Weights of a small mixture-of-experts language model, trained from scratch on English Wikipedia: 8 layers, 729M tokens.
Below are experts of layer 5 (counted from 0) of a mixture-of-experts language model. Rows are named router (the router's row for the expert), gate (a neuron's input weights, with its number), up (a neuron's input weights, with its number) and show model dimensions 64-127. Each number is 200 + 40 x the weight over its row's rms, rounded and kept within 0 to 999.
After each expert's rows: a language model's description of what the expert responds to; "gets" lists some tokens that make up at least twice as much of what it gets as of all text. This comes from a sample of Wikipedia text that the model never trained on. Tokens count by the router's weight.

# expert 34
router,240,156,288,237,212,278,210,294,148,224,229,201,181,225,206,206,174,170,179,210,151,188,238,259,199,238,231,240,117,234,238,208,177,137,216,245,88,183,200,275,190,231,146,200,209,171,140,224,245,260,211,211,247,174,269,154,165,144,185,147,208,225,218,206
gate0,254,192,160,238,87,257,278,148,183,180,164,92,294,162,172,176,148,232,158,252,122,194,219,235,216,167,178,208,178,265,226,233,192,255,213,189,227,151,202,241,266,229,174,194,164,214,180,221,208,231,187,236,183,238,127,251,183,169,232,197,263,195,239,257
up0,260,198,142,316,150,173,276,267,195,159,179,225,225,184,123,214,188,194,180,256,189,271,185,204,201,263,234,201,226,215,147,242,190,276,106,188,158,240,198,264,250,246,231,208,218,249,184,158,227,175,248,266,227,257,145,173,175,148,172,182,204,240,237,249
Quotes and names. Closing quotation marks and parentheses after song titles or glosses, and the noun name in etymology sentences like The name.
gets: "\"", ")", "\",", " name", "%", "),"

# expert 13
router,200,184,251,207,203,187,223,191,175,199,133,172,159,215,304,180,207,261,190,181,247,195,152,175,197,254,150,116,143,200,169,181,252,213,193,247,144,183,186,253,224,229,141,221,146,240,257,224,183,134,243,236,223,256,183,144,177,198,244,162,212,199,240,232
gate0,219,157,182,205,200,258,198,212,214,127,123,142,146,137,254,150,237,258,237,182,201,213,200,181,150,146,208,202,184,250,175,236,186,151,245,160,115,197,217,199,225,180,256,165,142,170,141,136,192,181,284,212,151,200,207,234,210,245,261,131,151,217,165,200
up0,218,216,246,199,202,229,192,195,235,222,194,208,237,205,204,253,214,144,281,173,194,236,272,244,239,179,197,203,234,177,208,168,192,224,186,225,183,194,157,110,283,170,134,244,185,229,330,230,162,248,114,192,265,214,200,225,249,176,152,205,234,255,221,280
Lowercase word onsets. First piece of a lowercase word after an article or conjunction, often d-, res-, cons-, ad- (dormitory, diploma, doping, dissatisfaction).
gets: " D", " d", " p", " an", " was", " J"

# expert 27
router,232,194,230,216,204,230,151,155,177,154,177,240,285,141,212,191,186,281,166,222,218,183,202,200,223,195,246,180,166,185,136,179,224,179,198,114,134,180,77,225,250,190,135,191,149,149,123,173,236,197,118,183,194,300,179,128,207,214,187,161,243,160,134,155
gate0,262,196,159,222,204,221,251,213,198,212,157,202,213,183,185,136,165,267,257,174,151,174,281,236,238,257,220,189,227,193,239,187,199,231,238,208,141,247,221,205,252,181,245,237,89,142,201,215,186,173,254,206,181,210,214,210,178,156,192,139,190,206,187,203
up0,179,93,256,186,200,149,235,246,248,189,230,181,177,269,196,200,178,148,198,222,179,205,140,162,197,191,208,251,196,205,202,218,186,210,177,198,207,208,213,142,173,259,129,231,276,255,179,203,129,233,263,181,216,149,254,208,184,250,220,243,236,224,178,207
Sports tables, romanized notes. Spaces, pipes, dashes and digits in football tables and match listings, plus Iranian village entries' Note: also romanized as formulas.
gets: " ", "-", "|", "0", " is", " located"

# expert 56
router,137,217,183,171,175,205,220,222,198,212,113,301,233,228,163,131,219,203,209,204,169,201,185,233,214,268,178,217,227,233,188,242,187,176,203,251,117,197,107,269,240,253,246,194,174,234,180,203,146,171,213,226,137,188,249,240,232,257,284,301,159,160,197,226
gate0,210,237,181,211,175,161,245,150,219,201,196,279,301,248,204,133,113,193,240,160,128,212,214,241,244,200,170,192,202,257,255,208,204,191,253,228,136,160,191,227,211,254,212,306,226,216,209,226,161,185,232,256,170,241,256,245,194,214,225,137,207,164,158,177
up0,186,208,229,190,215,172,234,194,204,201,208,238,205,191,184,204,229,163,179,144,193,164,206,199,264,209,134,175,165,146,220,166,181,222,151,182,254,146,192,211,162,163,190,248,251,170,276,207,226,238,139,237,181,133,167,175,274,205,246,126,243,241,205,207
Coordinating conjunctions. Conjunctions and linking words joining clauses or list items, mostly and, also with, or, but, &, than, plus his and her.
gets: " and", " with", " his", " or", " but", "/"

# expert 55
router,228,202,245,142,254,188,152,187,214,247,141,150,201,192,179,220,145,149,163,240,167,125,181,204,213,240,212,225,190,152,234,232,158,188,235,160,151,168,290,147,153,197,266,127,149,223,248,148,198,173,214,244,211,208,240,128,204,199,251,229,158,209,225,170
gate0,169,222,209,120,168,288,177,215,137,188,205,240,281,213,171,165,140,214,146,249,215,202,200,238,196,219,129,207,218,198,196,215,263,195,187,172,252,234,191,242,253,128,183,194,224,170,254,217,241,118,236,187,204,207,228,197,228,250,185,176,125,142,225,177
up0,206,216,228,244,184,168,222,222,176,103,194,181,172,248,252,246,232,224,241,207,242,255,209,195,172,221,211,160,128,205,250,174,170,201,177,244,287,226,176,210,204,211,152,191,259,148,132,184,171,255,197,203,210,164,156,188,162,148,220,253,239,218,229,195
Table row endings. Pipe-plus-newline row ends and |---| separator lines in Markdown tables, also heading markers like === and line breaks.
gets: " |\n", "\n", "===", " |\n\n", "==", "===\n\n"

# expert 47
router,165,326,195,220,166,169,242,192,160,171,208,193,218,160,176,215,207,185,268,245,166,179,217,265,239,236,250,188,117,124,249,167,231,281,216,220,223,214,203,176,231,275,137,109,209,267,205,133,201,149,215,168,218,191,198,186,145,222,153,195,215,179,211,202
gate0,137,197,201,161,118,161,120,223,269,207,232,177,151,185,235,171,206,198,123,137,107,220,206,285,181,179,239,250,239,179,235,228,207,209,206,192,225,136,188,153,199,278,214,163,170,227,187,132,196,209,166,237,199,170,229,253,219,155,144,118,205,178,231,226
up0,191,176,159,156,158,230,159,201,183,157,229,188,135,129,242,186,225,173,189,180,143,267,199,232,202,164,169,199,221,178,228,200,218,302,198,212,221,145,212,161,255,216,197,180,142,219,165,214,249,186,176,202,179,253,215,221,222,189,196,136,158,144,199,115
Data table cells. Pipe separators and semicolons between cells in numeric tables of election results, climate data, league standings, percentages, coordinates.
gets: " |", "|", ";", ":", "-", "%"

# expert 17
router,229,150,207,140,277,216,266,167,148,175,187,184,201,200,210,246,184,259,189,217,252,198,161,165,100,220,231,213,173,250,260,165,183,135,166,248,153,249,104,145,153,139,259,185,220,156,217,261,222,183,171,215,170,179,208,189,163,158,207,141,185,212,238,293
gate0,204,249,179,197,219,253,273,175,144,215,180,212,227,205,196,190,133,240,170,173,247,202,119,192,115,217,161,227,114,217,248,204,223,229,238,124,218,220,214,231,168,84,200,175,155,208,247,144,191,243,149,195,170,187,192,243,245,295,170,228,214,169,257,199
up0,188,227,197,173,184,205,140,207,142,222,232,196,201,262,259,198,211,198,266,214,106,202,218,219,228,203,332,177,308,157,208,208,241,265,162,235,138,207,212,262,205,175,271,211,220,190,178,260,213,193,235,180,168,141,242,181,165,101,222,180,164,200,212,197
Place-name commas. Commas and pipes after place or proper names, especially County, Mississippi or Santa Rosa, California, plus opening parentheses in name lists.
gets: ",", " |", " in", " (", " was", "),"

# expert 57
router,225,164,266,230,215,217,201,260,170,191,222,177,206,207,269,222,188,199,188,228,225,191,175,140,206,243,218,148,140,215,209,130,176,161,201,307,138,174,173,230,125,200,188,247,163,247,250,213,190,231,218,156,232,235,227,176,164,217,170,67,203,225,261,257
gate0,196,187,223,217,149,228,210,159,196,239,269,170,205,115,223,158,203,168,218,119,204,201,257,192,207,265,154,185,178,242,209,210,198,274,259,208,188,182,208,214,224,202,254,264,250,143,203,230,238,151,154,242,172,136,180,206,265,104,207,160,226,228,129,141
up0,231,271,214,168,144,234,192,129,175,205,195,222,128,315,196,208,163,171,186,208,243,207,203,161,177,225,174,217,173,219,200,202,262,132,202,162,169,199,200,171,192,240,159,168,221,245,237,208,192,145,250,258,187,200,178,214,170,264,127,177,206,221,203,200
Verbs after subjects, first names. Auxiliary and main verbs after relative subjects, such as were, was, has, included, plus given names like Thomas, Olivia, Emily in lists.
gets: " was", " is", "-", " were", " has", " are"

# expert 42
router,232,183,275,175,257,171,212,235,188,236,218,209,240,175,285,252,221,205,185,237,193,214,220,164,259,259,188,212,161,240,181,130,174,181,178,310,150,163,165,204,144,194,206,266,210,228,266,199,167,210,223,185,246,239,256,175,161,172,206,103,244,238,225,249
gate0,156,234,161,195,164,214,237,169,230,203,194,260,229,148,209,160,88,281,223,159,172,188,135,272,175,184,189,202,254,203,225,240,156,240,205,152,134,295,242,138,230,198,259,221,181,211,255,195,195,149,158,232,170,186,202,268,209,210,261,224,211,264,162,179
up0,230,145,171,192,209,224,203,208,169,128,221,192,175,181,208,195,176,191,145,232,228,209,160,182,196,235,186,183,265,156,214,151,223,187,164,194,160,147,195,145,201,228,192,181,236,192,231,249,240,78,206,230,165,208,139,203,177,227,133,257,155,280,198,174
Of and abstract nouns. The word of after abstract nouns like lack, height, accessibility, plus function words, commas and relational nouns like relationship, differences, situation.
gets: " of", ",", " in", " and", " to", " more"

# expert 18
router,193,133,160,206,217,201,135,229,185,179,237,227,162,201,210,300,141,208,217,152,144,218,208,189,185,233,226,231,140,269,251,158,189,153,188,176,133,202,171,288,186,159,248,206,221,233,213,218,245,204,156,203,242,230,337,214,143,213,239,127,240,184,242,204
gate0,223,231,244,200,172,206,203,254,226,160,233,238,189,126,193,206,144,287,215,158,171,240,152,239,223,236,124,228,183,194,222,270,191,138,190,216,216,204,177,206,247,167,172,203,267,175,262,163,204,219,154,269,232,175,254,269,173,242,256,163,255,170,260,199
up0,222,216,192,175,203,157,153,235,180,204,194,191,180,204,149,234,196,154,218,218,183,172,109,213,267,197,131,151,228,233,194,248,168,125,181,242,205,159,212,100,235,215,170,229,268,167,146,149,218,219,219,131,167,143,183,219,244,175,183,197,232,174,184,144
Determiners and relatives. Words like that, this, which, such, same, following, these, often introducing clauses, as in "an estimate is that", "By that time".
gets: " that", "–", " which", " this", " K", " This"

# expert 11
router,198,158,235,268,195,157,219,234,194,176,219,148,213,202,225,214,211,183,167,245,229,164,229,133,215,140,233,203,178,195,185,207,183,138,209,233,223,156,231,174,146,232,178,199,137,222,207,205,176,174,120,210,194,203,180,214,108,127,224,228,269,219,160,185
gate0,211,251,180,205,231,204,191,249,178,164,237,116,217,233,166,187,200,187,141,232,188,181,222,184,240,117,194,223,196,193,314,212,129,151,238,187,200,245,267,149,199,222,265,241,167,153,141,167,166,149,109,255,265,214,161,185,230,229,206,222,267,226,215,200
up0,92,273,127,230,242,224,158,220,272,226,150,127,152,158,238,198,170,165,124,138,146,187,198,180,259,232,227,232,184,189,172,222,172,209,186,192,229,191,203,157,258,209,228,185,164,183,153,207,147,184,213,158,225,242,225,228,166,215,211,155,221,120,184,317
Sports medals and results. Table pipes, dashes and words in sports results and medal tables, such as Championships, medalist, Olympic, Silver rows, doubles scores.
gets: " |", "|", ":", " m", " –", " Championships"

# expert 7
router,231,236,184,170,298,188,186,139,178,201,189,194,193,224,196,123,115,130,237,207,210,200,206,260,215,147,209,273,297,178,244,208,258,223,122,102,239,263,183,194,191,273,171,150,198,179,138,207,192,213,224,263,153,193,187,268,289,177,218,202,168,216,225,142
gate0,274,157,91,166,195,275,247,166,223,201,226,207,235,182,216,142,138,172,233,196,241,187,168,223,266,224,188,220,244,244,238,223,146,190,204,141,197,216,195,181,181,248,178,197,232,153,211,152,142,255,218,228,145,261,211,230,229,201,190,171,150,217,210,263
up0,174,131,156,164,205,205,227,219,203,243,309,161,216,209,280,163,184,190,135,231,190,201,179,203,233,207,156,231,228,263,220,261,204,219,177,170,161,165,216,136,136,298,116,201,283,161,171,219,83,197,229,180,174,300,212,184,234,180,160,202,165,238,274,209
Census demographics and numbers. Spaces before numbers and words in census demographics text (age of 18, median income for a family), also table cells and coordinates.
gets: " ", " (", "%", " million", "000", " age"

# expert 60
router,161,270,116,197,195,230,280,214,245,213,160,163,225,103,135,174,126,220,204,148,182,180,249,213,265,219,180,136,187,161,227,188,246,217,164,85,225,209,293,247,224,219,184,230,228,207,209,187,225,126,185,259,141,246,229,236,181,172,307,281,177,199,222,189
gate0,250,175,162,149,220,192,157,174,186,220,208,159,207,199,221,159,154,178,148,258,196,177,230,227,224,260,155,210,166,225,259,238,168,226,280,178,204,240,246,185,212,142,204,238,136,187,224,176,270,182,259,215,154,135,144,215,207,233,210,261,217,217,234,163
up0,224,128,190,215,225,249,217,248,153,132,221,159,205,173,204,200,158,116,231,247,212,176,165,105,232,202,222,243,165,165,232,253,187,107,205,199,233,152,193,183,285,237,142,242,208,204,151,228,196,145,300,172,239,231,231,200,189,148,275,189,165,260,181,157
Infobox science fields. Field labels and punctuation in taxonomy, chemistry, gene and storm infoboxes: Scientific classification, Species, SMILES, MPC, colons, dashes, semicolons.
gets: "\n", ":", "-", "=", "Scientific", " classification"

# expert 39
router,123,197,253,212,182,170,187,236,200,227,237,214,280,164,172,219,221,259,181,204,178,212,174,162,164,199,142,214,267,227,142,158,168,206,232,121,228,283,136,184,215,181,177,142,276,202,175,191,227,174,93,268,169,218,215,212,240,231,164,218,211,167,189,224
gate0,183,212,193,215,173,209,148,228,190,234,199,200,206,120,242,164,194,276,200,200,191,227,207,207,207,168,224,226,206,267,188,207,170,244,298,191,195,274,230,200,249,97,235,139,232,120,300,205,180,162,190,272,226,227,234,216,150,219,245,178,213,148,257,197
up0,180,271,184,138,202,188,217,206,219,211,177,248,200,188,206,235,283,188,234,276,257,216,124,220,156,226,200,205,168,172,250,230,219,179,279,210,162,172,187,272,171,253,183,164,206,249,201,270,233,193,190,133,179,183,183,197,134,246,212,145,202,199,210,204
Prepositions and clause openers. Prepositions after verbs or participles, such as by, for, with, in, of, and sentence-opening After, During, Despite, While.
gets: " by", " for", " in", " with", " to", " In"